config.toml
num_hidden_layers = 8
lr_router = 0.00109
learning_rate = 0.00367
max_steps = 6961
Below are experts of layer 5 (counted from 0) of a mixture-of-experts language model. Rows are named router (the router's row for the expert), up (a neuron's input weights, with its number) and show model dimensions 0-127. Each number is 128 + 24 x the weight over its row's rms, rounded and kept within 0 to 255. Numbers have three digits each.
After each expert's rows: "gets" lists some tokens that make up at least twice as much of what it gets as of all text. This comes from a sample of Wikipedia text that the model never trained on. Tokens count by the router's weight.

# expert 18
router:076131097101120116103135150122124116157135146125147132158111095143118121096165151131105131082172148100140151170118132168118130105131107107093112092153134103158098130130125128101152092110091131132141156107101165144159152116074112165105134132122120130159112106189114143159100125127123115113092103089100122140077150102090120108163117091091139125136108108130107102113084138118116160145135
up4:118125101094151082158149107108142135125162118122140159112131153123085163149079133125116119145128094102138137173154127127136122119118150079147146126112143132112107147098131084127127113122150134131145130108081115141137145138122132113160148150114131126110121152094133092134123118132082131133112105104107166126128128133149108110169161205110144060174071155134145145105137099129154140106188
up5:119110148114150157100090116094135118085092119134128184141178112140124056110115116076102120136112149115182103121158090148160116103176169110116122153103145099121108077126147085141107136116136095102116102108145141128143132133122124148162109135175126134151100153124122122131150114150128108151121103100137137103105138141147138131164129135146084072138107133130088121120117120129108092108128
up6:121148118153131123110094130137140121115105123155171140133128175147161098144134099123160137104124096144167123141097126160175101102110144116143101102151109113156156135144125108124151107098150135148125135132151133121121134101185107103132132131099145109148090094150101131127177126124134128121128160169144081100179138118141111163150094112136120099094131141164080132116094061120160186113131
up7:161140139103169188117137141085107141106159130123110173137152166179138104154095132123167114135099073126143123140128143149123138126091118103139104112094144124135111113111105142131121094120126146131094106115121127077089152120107151095113142170129129146122134111100183118125146120114102080123129134138160152118126077147129153139123158130130141104178067132123115126088141096114145140155094
up8:136060111185158102100132125152091120158125136101106121148122155134106119142119158123156159153127138112091125112122107129115140162064128059111111147119124076129154125087148138133126157153105126108121147092080154150153130139103105094132115106164143153139117125158090141164138090095136150133131128152119153099133163129097109108110130142102153112166143142106112111157112110141128151147099
gets: "\n", "\n\n", "-", "  ", "\n ", "\n     "

# expert 3
router:122179188133099138147116114134134118144149126095104113114166137095159132108102136110102115173114119140157054125111108128098105179178131159071113156108147128153121111125119124091150122127134145061143084138128153117176090139148172126140138112111121140136119134140142135127100104117129118120141140106143151121114145101139106141136124149120126137116113178104128123134160123140121200117106
up4:110127172165072149133125108129143138113145113145150130139100143088120092117129198166166038133154135127093089118123144122117133105115114150098126098153132112114146163140095120128103136153125096129150168141115128163142098154157155143120110153106142161146146187125119112138146122114110148160112138123109143125140125144102144105132122118103095132125119150137116129107124080177151152168110
up5:113111157165158139122129142126163135097112102158135132171109110111160115139152150123153152103140148112110124137135135171133142158138143106115079112169133135104134083111085149143122136155068128188144145132135119145104111144154165142179157139140112139137086092152153140142147166126099135143150133174141114107121156158125122187111162139115146171122148136163134103120134126098121092108170
up6:142131131131125111115106114132078143155106068146118117134130138140135134154129123129152133103143122124128134116114132132169110123129122113199116152112100141160135122114117120164137179135137057121160094169142128162131127121133149120117127105149098136162149119146081178106085167151113147196118196141064116138112132148108137143129120133159169136162127128131137120148118136166118112130137
up7:161090150148154122112150074141126085165143102102115157108125122162069113151087146149137072140133136102157163127117113152140146143125130131141126152130119132131140128125149096171118117097155113119122128105123123109146124125124102121068121159170141140133135090126107129132150103164149132165161149132097132095150150137114171128140136091125100108097144182143112110106139050121133121120160
up8:104153149109121134121134123096149097150113144123123156140121158128068114104134119130151105143179144133179130106120122104115154119147110118160138154118108146152126142142073153121177145146121161144141123126121078140175084116129117073146169115077140138097128128165153133106160104144135146136120108122117130140129140098123163099088149113140114158137115148138150121207109138149116130076106
gets: "s", " it", " time", " there", " years", "ation"

# expert 12
router:145131115085116127170113163121166133136137139138129090159106137164123110171089119153165134127102118135135117094117138159145123140156072172092108112166123154156113093141131160153145144110141150107122083117148106146152152115127134140134133155131121145103149127151162120115141150155138149089113107113108154139158074135148139122122151151111112089103127073095162137163130120176152187102126
up37:155126121109108123130090136073108151138137124110101117156145150102133125140123115091130177145125087140084132138105119164162128124145107154157111116151134148123140160121169135112135160116158148138139138145167132137175136152110115173185142117154127175137148123075113162146146081135124164139100100111067140115157106151131137142141111132164117070113131118107158141144136130156101150097158
up38:116105135117107136136111068102145131157156124133137106141146145144133117091161103115151125148163153154137113105143104090112128139097161108176117079146108112135118134141151088157147156128133114151118092144094073136165103123148141125167138159150134121102168141127098141094119091164100128093172115127124078139100127157164104122102124148153133134119141126120187112127143110149136112145187
up39:101139147135113136102131116086164113161143050158153159143115114119111099126134100163111164126155119153152143138159126138149105163162133138128132133111069153172198157121148067137154137130139145157119133117153103138119159125165124117145095111112177096099135139112146138141155106157139147133140118135122086099126117113165126115101156142159111144119149127140096134093127136108141130095103
up40:148083123096144144135135129179163129125110079123130143104101169145139130092117133176120101076127144100120110152128125129111120132124113114148151127077145112147134143124133104091165145151107128099151095092109140107126089115135131134129123107141170126138122139108091118156121065082151109072127079121137132121105154094140114142133184079097116113145136129139095139159127108110108094142107
up41:093179136132146109170138172113116118102148103092131110112093083124152130122131147170133106162131117114099126126146168094138129130115109106142106127114077114133103145099118143124145172126107138112154192109146115097113144137112120121082174109137112129104113101135092122157135124138173099162104149107104130149122124167176142151126135099134155091092100156139083158132136102145143103120163
gets: " as", " is", " was", " m", " km", " to"

# expert 11
router:096141140133138139110179125149136132125160150134149139118155130164111146130137169101142151111145121156156146114147155131138118135182111141132128154067143137170144110110154137104126125124174112109088102130137136191138161103082142159155116115154141150119121140127144166072125129110122138146140130216114115123163171099127150123148133104108142153107136095151129156093153126113092107134128
up4:089150144161109111128129119088123132129163159120128127136153168099170099144108175126134137150136114145097082138079099126168141125152137148146128137098108113078140133118118142098153099148118112104120158178151157157071130124125102155115125150107115120143122114151167150163110126133098101145157184130122157114115132141137130110120127105153200108088140132126107130133087162123099159116144
up5:121186125119182114088048136117114079144146097122111115122150148106101136146130159067121170103170112160143134131079121103135111107115124139099119144184159150128155111111093126109117120115102167157148125146120153142119134104128112110136146104156168116129100102140106077133133122119112125146163111106116135136114130113141088123121136108126121082142110149154159094134108117122104114114158
up6:168180103101145103143127102149120120116117137102137124174132163132105163145131143152124144117117147130136143098186141117161142137129139123148165131136079113094120140100157173099140145118123075115117093103140167115166099115154114132151171114135155132140106130137162128130152153166127100129122101122130122142139090087109109141105156120091139141164109189120084141121140095109123113140068
up7:136130116126167146179107091143117119146145130128172139162144096152140107103125124126154124142117153147142138133168134150100138063134125143138181119116143121095155116165133123102146124180116152161134151095103125104177190097146188102159155117129123126163130123136142111137137136149098125100090109160126153123155136146119153120142124121141102102107122114144120087129134167112141076090160
up8:096154144130191159123110148124107121153127148161185153119129126122136129143152178128076145158154142151122131105133111133131133119125124103128122090127063131127111142109106156107148173160152116102142151154110119136148154101139125101206108113132162125137151122136135160093089120098124155141120093171134128135142103173146109116100165100100121129115132134083101153118126126135081128148115
gets: ".", ",", " that", "\"", " where", " ."

# expert 2
router:089121126125115095115143129134114187097154149172152127106080141134130151137135128065174140105151114094151129118126148141111127170117154147151129206140180109131129113139131145098137115090154126117087129152132128128098129093115144171167155126159104120120139144150123125126134136108130139080073137196117124143146156109115160149155115125130149155128133096100142125141097124150130133125117
up4:152111112133124121136101111130158101118096099129119165161110125150160117122096136163183128077106171122106163140105158189104135053139142127113163137113114086125093119139156158150134162126114136122140113108118127115088146125148137089152109128167103131140112093078121100121169131126084151158121157128123122100135132116178131134151114163138130149158102135135105105124141131160107127103152
up5:110154164125166086078105121129136143102101151172149155072119089103134139105131097147120108169177097163134104157080114157178154097126150129143140132121171133129172132109115134154099141132121152089118118113144106092129126143148150107169129184158115151128134141099059140116109139131152140130150135135172116130141110116126147115109158124113139100116146116127109145118160137148120145119108
up6:100138132087107128138102135103125164160127172176152169103145126164094124151107110133119123118092112123139090130130095158159130125132129107148105135097147134091167106140169133159148134150121117079110109126110118090112179141130074131150104147139120111112137124067126112162120144126123141129096132122127127111159099086124179116149108123150165091115086135114117118137171138179125166129120
up7:114088079126137110125118064117103107154149123125108136141175102125108116132104148128122167131150134134113136077131145146134129127140126102143163129162139115151157128166161111141094086102145116114116098107153135119118139146143062115122137099108107062119172139080132150080156105141099107151116134125162149156120113130124137107169131117150135157159122115111122102063123114156100150129123
up8:180129119147122137145141121119108098135108157098155148081133123141126131086131131130142165139106142162093147099184122113145158153118088092083126135143074179120167133148144120165147091115121158140151159103133143152162093134134148133134158107104152118152153136115120125128100130156148136127138103104145123169104133130159121139133094131102122115169082147195167125147112129128145151089121
gets: ")", "\"", "}", " such", " known", "]"

# expert 10
router:105107141133113093174155120160168148141130167123124136105137144158124158107110159153110081155090114087139130133143158085122161124110142137147091163144119116131107114162116121129091121119133118055088103164135128173123107095145108109162091136095129097099159113141117141131073161085123158127134102115128107148117141123106150133128098136113124084132135122132148149151147106132104124093085
up4:113113116064106144119112134112150133124151116144153151126144133118141122144112100178123130138125112166115149125123139136122137098116113142151101080127088099110125123130120188139111094087128097171081119149105111166142163158130118122126111106132135124152170126131109128117189089135154133123151126101126184162118108135135102131141118157153145140076098124149093098117130177093073093122124
up5:123078146093165121126140096130137136142114096121164104116151125100106096116132138132150172150131090149097124113154108185145133156086096156157132200134080100113145107146099126070134134124114149097089136133168133121113128155141115139107100133116109111123124125162135103147110137125122119134127182116110123156132084136137146104098132159145100128118147126134092127136125100073144155176145
up6:151144137108151116153128165118114123106117114145170100134138183097100130149116087110147135119122122100109119125143121124082136133129136116149143100115158094127090139160135102104145089119123101103143106104102127126137150100122159120128099089153141161139121163152103117177166176102142106097087135147140184170126114151118120125151154137135092158071118107101156116125116121137147117095064
up7:129156122133095079122128112086120088136146144120161137196149140139151142128130201123117078133104119146138081088091142158131138132132079114127101122107124148109117142145126130132143142111147124120116137136122115117155122179143110151066086138149158104138128162129146127105147106117136144140123161117097174089080114107112148088091148138092109105136117117132118112131104136136118161095098
up8:164101141140141134144118087127140136045118164100125082130155139115138162111099098109146104114094131090112108133106130150154158128112125112147118117079097115149108127164117114126078155130120139148109149126139128138143130115150128080125115099103135153138106150081080086091114140115136121120176133144127132135161099117125117168113116151152133154158114132130074111112101122176136143122076
gets: " 0", "%", "  ", " —", " +", " 1"

# expert 16
router:113125124152098177100147097083161149132112156123086155141123141132125135132166109097143115102110155118129158116121109133152090122115099150137149118150131173158135124148128123138104109126127114173099110127137179139101145087086165155168109136172135115138117116109084164085139134141141141110104153173127121155099065145118156128086098096136123155127160094134142120106146158126147097136152
up4:134117115144132106113150139082137094109156108130154116160100127139108134174111154143067168159149169072135120136152158129128138125140090106135166130106122137130076163128152154129115103116075123169139164144103142132156139111149162074114115102135166156125086133111149099126083094167116115121095125123126125120127134153129126140124185116134162128137139076134147159128130141127132099145139
up5:109137155120133122184108086111123091108129128087104111164135102125133121128133120133177092128125179157107110139121146156124126106120139094131125127128123147159116176090110133151126138118123143115151129098132110106166084122143121089097157153092135145120116123125096125092097136162136099087099131115157095141120166156120079137115119176124116138174191161164113152130126110093138124102164
up6:125108123148125100085140136110113192121123146128141126153157137120169112152102136150141166127127165113126118148106092114144164099117111123122097157132099159190108154109099117119133116128101128130109140188116111119103114193121145130162127113121120110157102087141123141148119150150122124087163139119127111073118093115161104124119135139125095129142095103163108089123120162135097158106069
up7:144147147125141146129108133123128139133162132106098107147119137140138145140143160144089114097129155142143110125142143144136100101120110095163142104198095136115122107121106094100146090210100190115126094151156146118133127173131127128118103100114120128119065152143114171143138105138149111131130149109165174121121136138117125136091113120142129124136151109115072126098091146149104143178098
up8:128106085141126080122113091153139108128166093138098149179124128104124120086142113143154116105155126093138132136127129113136138149154117128091115147124167128131130142120157138122099148139137131169119167133146134138111130181152105103118180126117106132190113129135125127118134107120159104142120108161134120138186111126088151123109145102144156130171087190098086088094127143155175148113116
gets: "–", "19", " 18", ".", "0", "1"

# expert 1
router:116103129133072153131117110134159127121124122083132097130159145160094140117145160127129129167121131123147122170101101130123109107128138109138131111152134159103137165141134075107133141093126090180131094127160110119132142114113148100100140185103100100142104111073168127079103126130143126146129150155144146080114139135117125096123077120118100150153150110161058123108144118135160120157147
up4:172105138135095156144139107143098101165145136137099128126128127103099167134140119130096169140130179134152108110138148101133124143130133148142132134091101121111110142115191134091128145137162144126147159120122136202143144132132101162099113117123121167137107144135113122140157137105136143117161118131108103127171167119151136122100162173097136083170171154145136103141143131101076127070110
up5:089106138104089119123107122049142114110128164158105129118097118071125129155130172082110151114127164145149118125107120199068141122115154117111114135143122135123161111119133120135130160138152134159144169135154132098101127126159102120163122161117133143130130119124131160145165131159125151129158148093069130150108153119133144159146152137145109128103123104134141139142110118160173156096157
up6:142109138136117130121111111091136093101135136117122082135151095160124132172101120118123179119129150148124093159170116137161133127137125084131121112108084106114130146115133145157138098124099132163121166098090111118105166157127129139107128126131111123167113076080107149093107112155117095125111193148186156116149143095159096125127127104144109135105115141154105119090170139132101107108160
up7:142157135115115146147125168107070144199158117141124112121162084157155106112147103072147129157146147142143157160148122111155101132130097093161087152125119132084104101113066116096107163145155122148134106093137153123084096149144094120111104158149131151142119111101093143159109086105117109124128152131134143112139168123134140124149116145118103091132133123119084128134152129113137125134115
up8:128123143093147129064121109104115087158135153145133151125156121135145169106107138134152134160117212162120132068128088118133150097156130114113098136144144139133134118165104089149145149156120134121103154138107111107129131127141136133171116143115127153112144121108126132157144105095151085140156095109151160081117131132147162180158140115135114123128170159126117125142184106137120173113110
gets: "S", "D", "M", "B", "L", "R"

# expert 17
router:142162154117099117149156164114166142088090144129130149108147133116091135094159156157159152130179165181071125118151112101169098140125125117137166125132103144156126104113138179146148105120127167131138130168124111136130145141148129160112106127118159089147118135142100157111142153105159134128127108177131114071166130162154146099130103123132131157108120131096174148141125137105106099114117
up2:132124127141112147115128128136138089114141141119114151106112093094117120145099129128104128158173143099126099078161148107158126129128104093165127119150145154115094126074130172148139105150092136169153103098097177149073159127118162105157153089112129155123110109130109122127123100152135114080139121145139127106149141187107128110126185125174120147114142147132152101104125092087115134125101
up3:162152108180169139102117117122171119118129119129090107118089126130098147092137108101137137169124121128117096115094135086125128163143145098114104140124143161152108110114130116141101132147103172104148116136141150061137116096128112090115124169126129090122124141160144144125176128087130145125143158128124139120105110185135144123122122159123157120176070142101122099131121098177119131078125
up4:121145111171118125153114123110130143149101128097129120098139140117101157129113110127115143140152079153106121080130131129128181140121127107151148148151137119100119103115117077141106105146086112108131068067103141118068157139157084193121152108122140159131118123135122125092137127125119171133182122133085093138142134123094104126106118094136128105130088107148124095116091108126147096105138
up5:142133102162077120091181107097109121137168069138110083149144133151128132098140161131097125104105109134099145139136117130115145108160084171086128093137101129164123135145145157113122096089116102131119113104150113147159149152143124144107123133141181135169111174133115139103194137109082099138127135113103156098127145153148133122126160102133125130123088137146138099118117118113148092119141
up6:121106126121114134170149109104112129147119124133114141119131121145107158121137103159088111116120140144154107121176106086151155167127112117120126115089081122156141134122168144129131098099151131180120144147157156099147172124125124039152136146135162148143072130106120111081101080137119130079136133136088146122117087104166109104102117142135151135164131154096145121112119142107118098123139
gets: ",", " in", " (", " October", " In", " November"

# expert 20
router:173135119088136097146099167136083140106136162157130145152127137150154076154133105147152168135134126116096113099150170164148107089144137126118093083108103135141149120130128131158090135125119137091074102154110114118101126154143135121135109077161098123119151126118077141132125123135104136116152103131127088183142145138120163146152121129123133114054155115111103120103154146150117119115147
up4:132169131131109071155108117125119115110123113153115123138107119094116107167098119135126103143101116166121166104142174159122123134066143152137136149133118161097157144139105108122138112141064137156098141131105144117173127135133121137110128138110124096115127194152136083160104135158139118103192124154134197106093165129119144106116089098120100156122122136104119144131108100140117131115128
up5:137147140100108094123174115073153106110136111163108124111166121136114144123112138121141168143091129111119133163115105133114171116129146107120091103103127126146084154090118117138136122175119160183135138128150094103103118156163124144160142137128161130129087144121102128141117106101134080088141139086133072145095153122137071147119077119097120150105131169138119169153125124118148129132148
up6:146144134138172116110121085103105099134178125084142124104126105148071104128076146172108109094159133113138158124118115121134138081126123158147118130045127137138132124109153128093136106112118140099109098133143153127150112155106118084065121128124145129126161113101112123167142158126129135124113160180155174136114104118135133143139136143146128117104126154126096105088129118130099171151120
up7:153104100101133121131115108138153119098155128115112151186111119121157081113160102142139087113129158130149127141102080170131111140154130134137099151133139144121141127133127145142124169167106116135162147108090096109124104130133146104115096110134122105136098183101152144117067125169145098071126148091098119132108138116161117153097137142185113148203114160120147120140123132132123118143142
up8:103132066081158130125111128152144124158144122149117149118124159125118133114123103093137065110106139120115117107142125101121133138145131143168141148104118143136145101108121149116070156126106142068091085168150148126182107128116093125147102117099135115169137123156140117127131146097092130143108085124140105138139083131138150145095153174099125102111111172083170154147123128154150138128112
gets: " on", " for", " of", " at", " to", " with"

# expert 21
router:170127127082105132106177113116109112131178078137158160153114101116178105145097103139108160147073107101099163125138133121131155131099139147138126144095176177111091169114118129142111122121131141131120127109118127143141103160119144100124123125163119117116150123118084130110145162134096100110115138095157143153124099120138098083141146091133112156140072154140120183150126135104119111104122
up4:098140159134122175115128153084095146147145141153126158138114120147129138143118116142127188126151118082113152138128113152115123184140106097094101145139164105143108183114154119072149107110143131161133154141169137078146120164149110108164138152132133155132124131098120165133127138116094168122084128114095105108130160118117134137108147101101110101133135109122108069160115146142107147112174
up5:131119138167122125111102138094061123133142140097100116104102118111112126143098126114109153136108093163131102127150139124099132091135089109079162159094101142147095102145164125100101175123114119128097141151100117109153127129117074099139117146110155128128132130182134125148176142131157140128077136156128159124108153083131106062138161117111102129144091118149114122136142139136092113111101
up6:138111121126138143099141106155087142154087133170105117142156138121128128174103122137112152144147119114125147119175148095091115136140111140126084146146129103118053133101109164070096138127130152110109150071127089100161162075139126147138125106143134147110133145089125127116162135148147142122152096114169130080115126134120111118153143115111129073119105106118110156144147145124111096086108
up7:121082136135100119116176130116160137162116154112099117152098137103130145124117200120084154125129164125153103131139134123124102113124099115107081145152134131150090145112120131112099108141106106111109144128152163145141135108122098158088113118109135134135066142088146110101133097073163152119140146103094122133146150176105144108124116137143135145127141145119130159119197096108131105081097
up8:120111124159131126124141061093109147163111140147118146120112155159149151126126120147075141116117162113098108119140098104129139089097118100094154165141154193119163108117128131159111090158123093143137181094100122147143126133085128126156127115153126143126116111144144101124135122161146146125100140141127104105136086095092155051100143128153110130128140166115127106136112169132152142098119
gets: "-", "ta", "di", "ora", "na", "lo"

# expert 0
router:116105106130191110173134157134111122117127113123147145094137110091146142118179093123121151091115133169131130101184140123123127149125121102181124148121101111158101129124118128133164118159149161132121191156091082108090088122130135134159140107095174100139157119143138144122118135154094152136130120159104095175126177109122101110129125127102129136142139113108136163116101147097136114140087
up4:120139121126085126107096134127132160103146120156091147154113110126113103162139120159124115136115137098117099147103130089155142131141110193165116127076125126115102154146102130115109132175106100121140137150133100168149146114138113077103119141073112107137090162160138131130134117135130085113099116120143147134101100148151048159121123151148155155121117075141141167135143138157123093120153
up5:116117163105105123097129113147083137111169163134116069131125108140092153162106130118119172132163164145124133133124155069133151145117134100154148163156173094117179125112120149093132145100127169148113164133160132102114123136187140138131106101121122109111137107126142077109138102130123151123146111090152093138150128135188118126121159121161138096124133160152150142154161124148122160135128
up6:080157143100162156111134162122089140109128130120127147149099095153133119150104116083104106135108112096097112121139136109090123130135109103163136078119138147138126127149134127113131089159074125145094124168151133129150153161118097083145169145160082102138137159119174122124100135139112134081110093136151151129151088093086126154120111131132082132067100115130130135128143145133157103127111
up7:131123119130136116112132138125085113131115110119128109122149136133106079128114171157111088117183098143151161139138159148133154167143161126178106135120118106107128139137117115120112078125144131105149087139088094154154091116125095129050117152145102110101095090150148078124134125119114149112117132108155116102167093109136184144137164093133150175134125127147134114132136111151088122115151
up8:138177159148133084114146087131128132148141089128149149112182139129134119166069145112121134091092088155154153133104096143139121160114148137145109126183145167140120146144152112111123134107132161124121123129062153110148181133129113139120148116114136156112156112158121127104112139112180134115122099115135110132107130111126155111163129161109130125164165129123136141069163089122160117164120
gets: " |", "|", ";"

# expert 23
router:105154172146137106118115141150127177166095137111145124112159139131099134126078090119108133138128090166172102099127126090077120143178155102125130107132126140130160103111112120134146156164138139122149124158112056134112147108146137085165139146108105129117139120158120135144111147135150119127143093071172137140125151140096089145117117118109167109117168158128136119135122097106119132123072
up4:121135152148120111143129093162103104108122156149108129131128140128073152119122125096110134114179146149181128146125095119158120108138074129154088132127127150104155129149149152113150123142118104119090096131170138098118110071158081109143132146150134156097126208126146137128137131151145143135128099145108096099164114160187164123122107118128095107126136067117113108120121139109137140106139
up5:132096133108136173108099127116096123102125080117128117147143091100132137097149138134139141098133099159139128118146144161132091139158179114143114160133109143159147145153133131115133146128124128110100099127163141076167166132132145122109131105147151138100139099118113102115154114124136169147177134084134122115207098109125148167076162127091116099118122140138135134126120118165060149115151
up6:119113147125163165122084079105124142138142111125138131134101113163172145139125183111109097098111083097153126121093124160146124118130148128092093117166109112110110109083145135073114128123152119103111092116122134130147169091171106092096147140165122093122145165155128098107118095110159128085111162126112148139126084096167117148163145116119139140124147109141141148098145140133130117146161
up7:107132142158144126074129126178106164134170138164124119111160139101145122103117141083124133139157115147160146149098127161094127139126120121167114158120131119131170127133134154149170129079121128104143171122171133145085134153166141117174145160116124144167146138129127106083092128125146139121197140164129118109147158135110132120109105099108136174114130159145117149106153092131136183126133
up8:154109102146156128145071102129107136139134168116111127146122119120118111137119157127095131112141130153125121102156140116161164128153141133142093127087070115163138104179148157126134057134137148071083142139136119120111151125089127104080159131129169125123103161152132147127160128130108105142093127152131153103136119112114152110159144099149167097095098109103095100098166166131137128137113
gets: "=", " =", " League", " Cup", " Team", " won"

# expert 14
router:143078126161160156128162102148142147168105142127125137106100157142163071097147164121149114107132121106156135166128126111164147163069157092099105135091155073159168147136120128111139112161163120124124127149140115150128103143110148151132130137132085103100132154103182138075104161099145114158131154145127118113116138115115144122127154158136151143158144118160119097123148114132133123161154
up37:123134141108166174148116123110142074149084099155109123155128146082125101066052163133114124122101147162113110115145134095097131142102140098161137178113165168109150140118122119082118153106139123137114090152121143151176157164142161124118116107124099143126121141131119123141110142146129109107126118107133142123141068148142121119127120139120072137119143170097131131126150130146114091149136
up38:125156128153176146147108121125117074130087079151144098168126157121164122130130152101094152110122106157137147137144156130173167106106088098116098145148119107135110117102103135116087133130117129129172169140122173095086117123152132108102105111111124141164129133156118122163126157100142141168158136139096100134138170124090108142106138137151110137139092123140075121164149125170138123098149
up39:126105127133130150146144120070112094156181140125136135098137121171150129087109107160144103140113113116144153127153108122182110126113142156152133125100132134116086157167117118122113141149134173156129090083088113099134170130107105098102135128093141139123138131142118090118130130140132119117172121119114180132129152161154173143148149139133095093130112142154108108091120109107083160113064
up40:155126133155117182098144116132104110158127099130148119151086157143144096126116089132132120136079143117130163091098095152133116162149180124131065159134100105137097145161154074131138130141146094146122135125132147129105139168149084162140169136126148143177122138136132117155150126149102141132139129099103124122120098109113088080145083100125137152152110135134096110094120108132129154171133
up41:119143118170125137128135115124093177150121106162151107104124139095089112133160118108110123118126106111156066128157107173126131152152089128116135141135103101113151137134172134131144165135121153118122161071173150126167150111163134109120106106130129116160126106135154169091150159132135171119155177104137143066114153113122136156142099118114155195140128111136127098119140103110130123154144
gets: "'", " \"", "s", " his", " her", " one"

# expert 9
router:096103110160114132129160130145140136172084140124157098096121129161137118101156128106159121123115132135134132111130131082129117091100143129100115127175081086138166100125145155111111123139116082183123154132114093163104096106085143129155156143131131164126084145132151136136117116116111136125160105107120092119180129149106118095125138142120178153102165113118150095121094122102151167114172
up36:101160127162109094067112120148111157103084136149134160129128137138161111116111114113127104121154117085130105104109133134118149158141150118137151163128109137111133147103130123088084129168123143153119133126096109087137145111159085124133124097159135094133120166141110121098084185091165130135096115141104132116149133114113149135109131138188142128060108077119159143141092137165139127123145
up37:133119163129141142119131135125145121136100128128111128124149150130211140141137154152136143147088130121127081143130098145093141119144122084099145128145172137119127120131131114144100119143149127180106115129146140104145160147139122121132138157139148163170123124144129123122087111119122182089134195092156143124101145132139083160085131111082089129116112135143203081088150111125118133140137
up38:140172125133170121119085126142154176127147151124150128141205145118153104139135127137087118129133114153108107139134129071146134155147120142146109178153131085117147075128147148162172102157128113081117159123140129083119088167101086129102133146150126111112104127109123157142159144116130111146087156117094112147148120110133123117139098127168137082127139130145119110157139163155102132129120
up39:101161148136127134129157114149136150113169087175153101164150168088094129113112069134142130144146156129109110141103092135126121087135103118125131087091117099128112144127119153151116140075127131151139146117173161167146144175109141086140129114133116104127117159123120123175082116123105114123119156141141103103155164153153130127175169112146114147103164109147112128108137103167141099155131
up40:137199110129121119147123161112111102113120159143128106146127126137141103133096099100106162129078134103111147120086106153141176099086142119102130127112150109099108129147169114134067139155084151150149092130154115130137097114169139168141181123153087132132134123122121126103110128122107139137156122133158142116116142132150151115122144158092140174080124134131084112144147101173150145103159
gets: " the", " a", " The", "The", " an", " his"

# expert 4
router:148100126125131093139142132118172133121137127144119109140109149107145105125104136119118146092131129101132103137151140137124105145126156134142128117100103114115127098111145148162091166087180146137145127179122092121091173104179142120093120119139143124115120115129113159106178060115112152194160160140138069115160119099148143165135130149139139122086152126145115151155128132118111117191142
up4:150125150146161182122092154134141143108108114110174104104129141127115102142159121117125094141124156143070127111153098147136159131096119114110143150125115100108131132117135087066159108137132111130140126163159126110131150138173132093127126131125066137095132099118114135060099104122140102129188164115122090126135163118126098125164174131104130106105145099158098121141113126115127137137088
up5:132165119141137138124175108129093143118107127158127156120123131086144113134133133099101123095109155122166110147114101186147150158097150124150181131129118154171105132135140174129127099123120178126134138137130122087157090148116087105143144122130141104112147163173102101115113091143110153159103109092085140106116145119079125117135086088160176095100135141162141127137154145138159134127125
up6:155155139163178151128133107098119172137109126136178164132163151105143087127150127095114099081111118103129145128100120125084123126121152144125172089105092116140102137122146132116104144093136156166117156135133118112161100119153138070162134098147139164152141123124132146144118125159162155087142164180135114121100129109142119091129139160146109116096152149150120108143157146174148137141163
up7:165117115178091121108095143113131084144116129115111152116137131112125147110097117107216124113120131132086151112159134129113130145111128153095101132116114108147148118111099118114141136114107167118157160102107105159130137142145133130143149140158156147122068081053170109154127123109148122092134163125129124099111111143176110136134141095138116115105104161140181149107108113148109122153127
up8:089124186175135166141111137113116136110136144104141126114116168158153151135092099076116122152131135138129142097109133154133127106106134135167119164139120100115147077082122155147130159113138155110131139136129145142097102153157109132137113103103181171116095192134101112113129080109094150156105105135101168092166147106127133139137159138141146125103131141125123146165122101159174134128129
gets: " and", "ed", "d", " or", " but", "ted"

# expert 8
router:199137129117127125161128133102135144084121147117131170116115112077155115102154142163143158147133115139121149139103144136086144122164164157120095092127154110079094120125178125130119131112136133141140143098115097105104095117117146120099153150150146109151129098075143104151137097130122173137129193109120143095152108128136093132127117138126140107138101099107175131157118104087087123147149
up2:128127137102125119155129129123121145110101124173115139152152127095065112120094111140135126114147113103134134093095166126132108102131172135165141141109105132074141127146131147119105127144089137071107084119145153156119145140146114117135120077115144091126122130090130138150120141149143150097165134125119163136101144156139096093120193112117115176167124136123117153123131117147207167124156
up3:151143149106138106176166148179121114135124105144110127126129126092112113124157137141125132113145163104172096161173105127110153104121161136124166150117118118133150162094108134098102137126121169127117115103135127116163157186156115102146163111147121134113145156125101125152112145131118123168172150108125123168062150155144111154157143068109109127117113179162127093134128126105148142151107
up4:157108133153113121154142134121160132160160100125128159137161141131099123115102154140142110130085170084127159143132128162148105119105149159158124095137133147131166174145161126127150132155127108163193189144136133117107111133155165150199103114170154149127086115115127148094132084088136170107116148115112110151148127105097136156093163131129119118149103106153117140124136139120110142123122
up5:118094087124142140131098108114117089169147142121113168107080115119129153189126163096117163127136130165139129127103153166158148109131109128102120045147127145115131108155144139120143118126114160125161128140131137101131138161124081085162132130078120129096111150131146152119142152151142131137120138136127094165079112123106156148109138108135129087101105119063104107139149122137132122100158
up6:120173117126136120120120119134125163105123112175142096111126125118173166142119126098082124153127124146105144129136080120096110116130121093171159068093110101135139100127066134119103094094105114094122108104135139131094153108106118115123145115120132157173140123155100143116154134113095129077085157094165170109124155126131110165110112097136126114093121092133135159141144147138170136154133
gets: "t", "it", "k", "ch", "r", "at"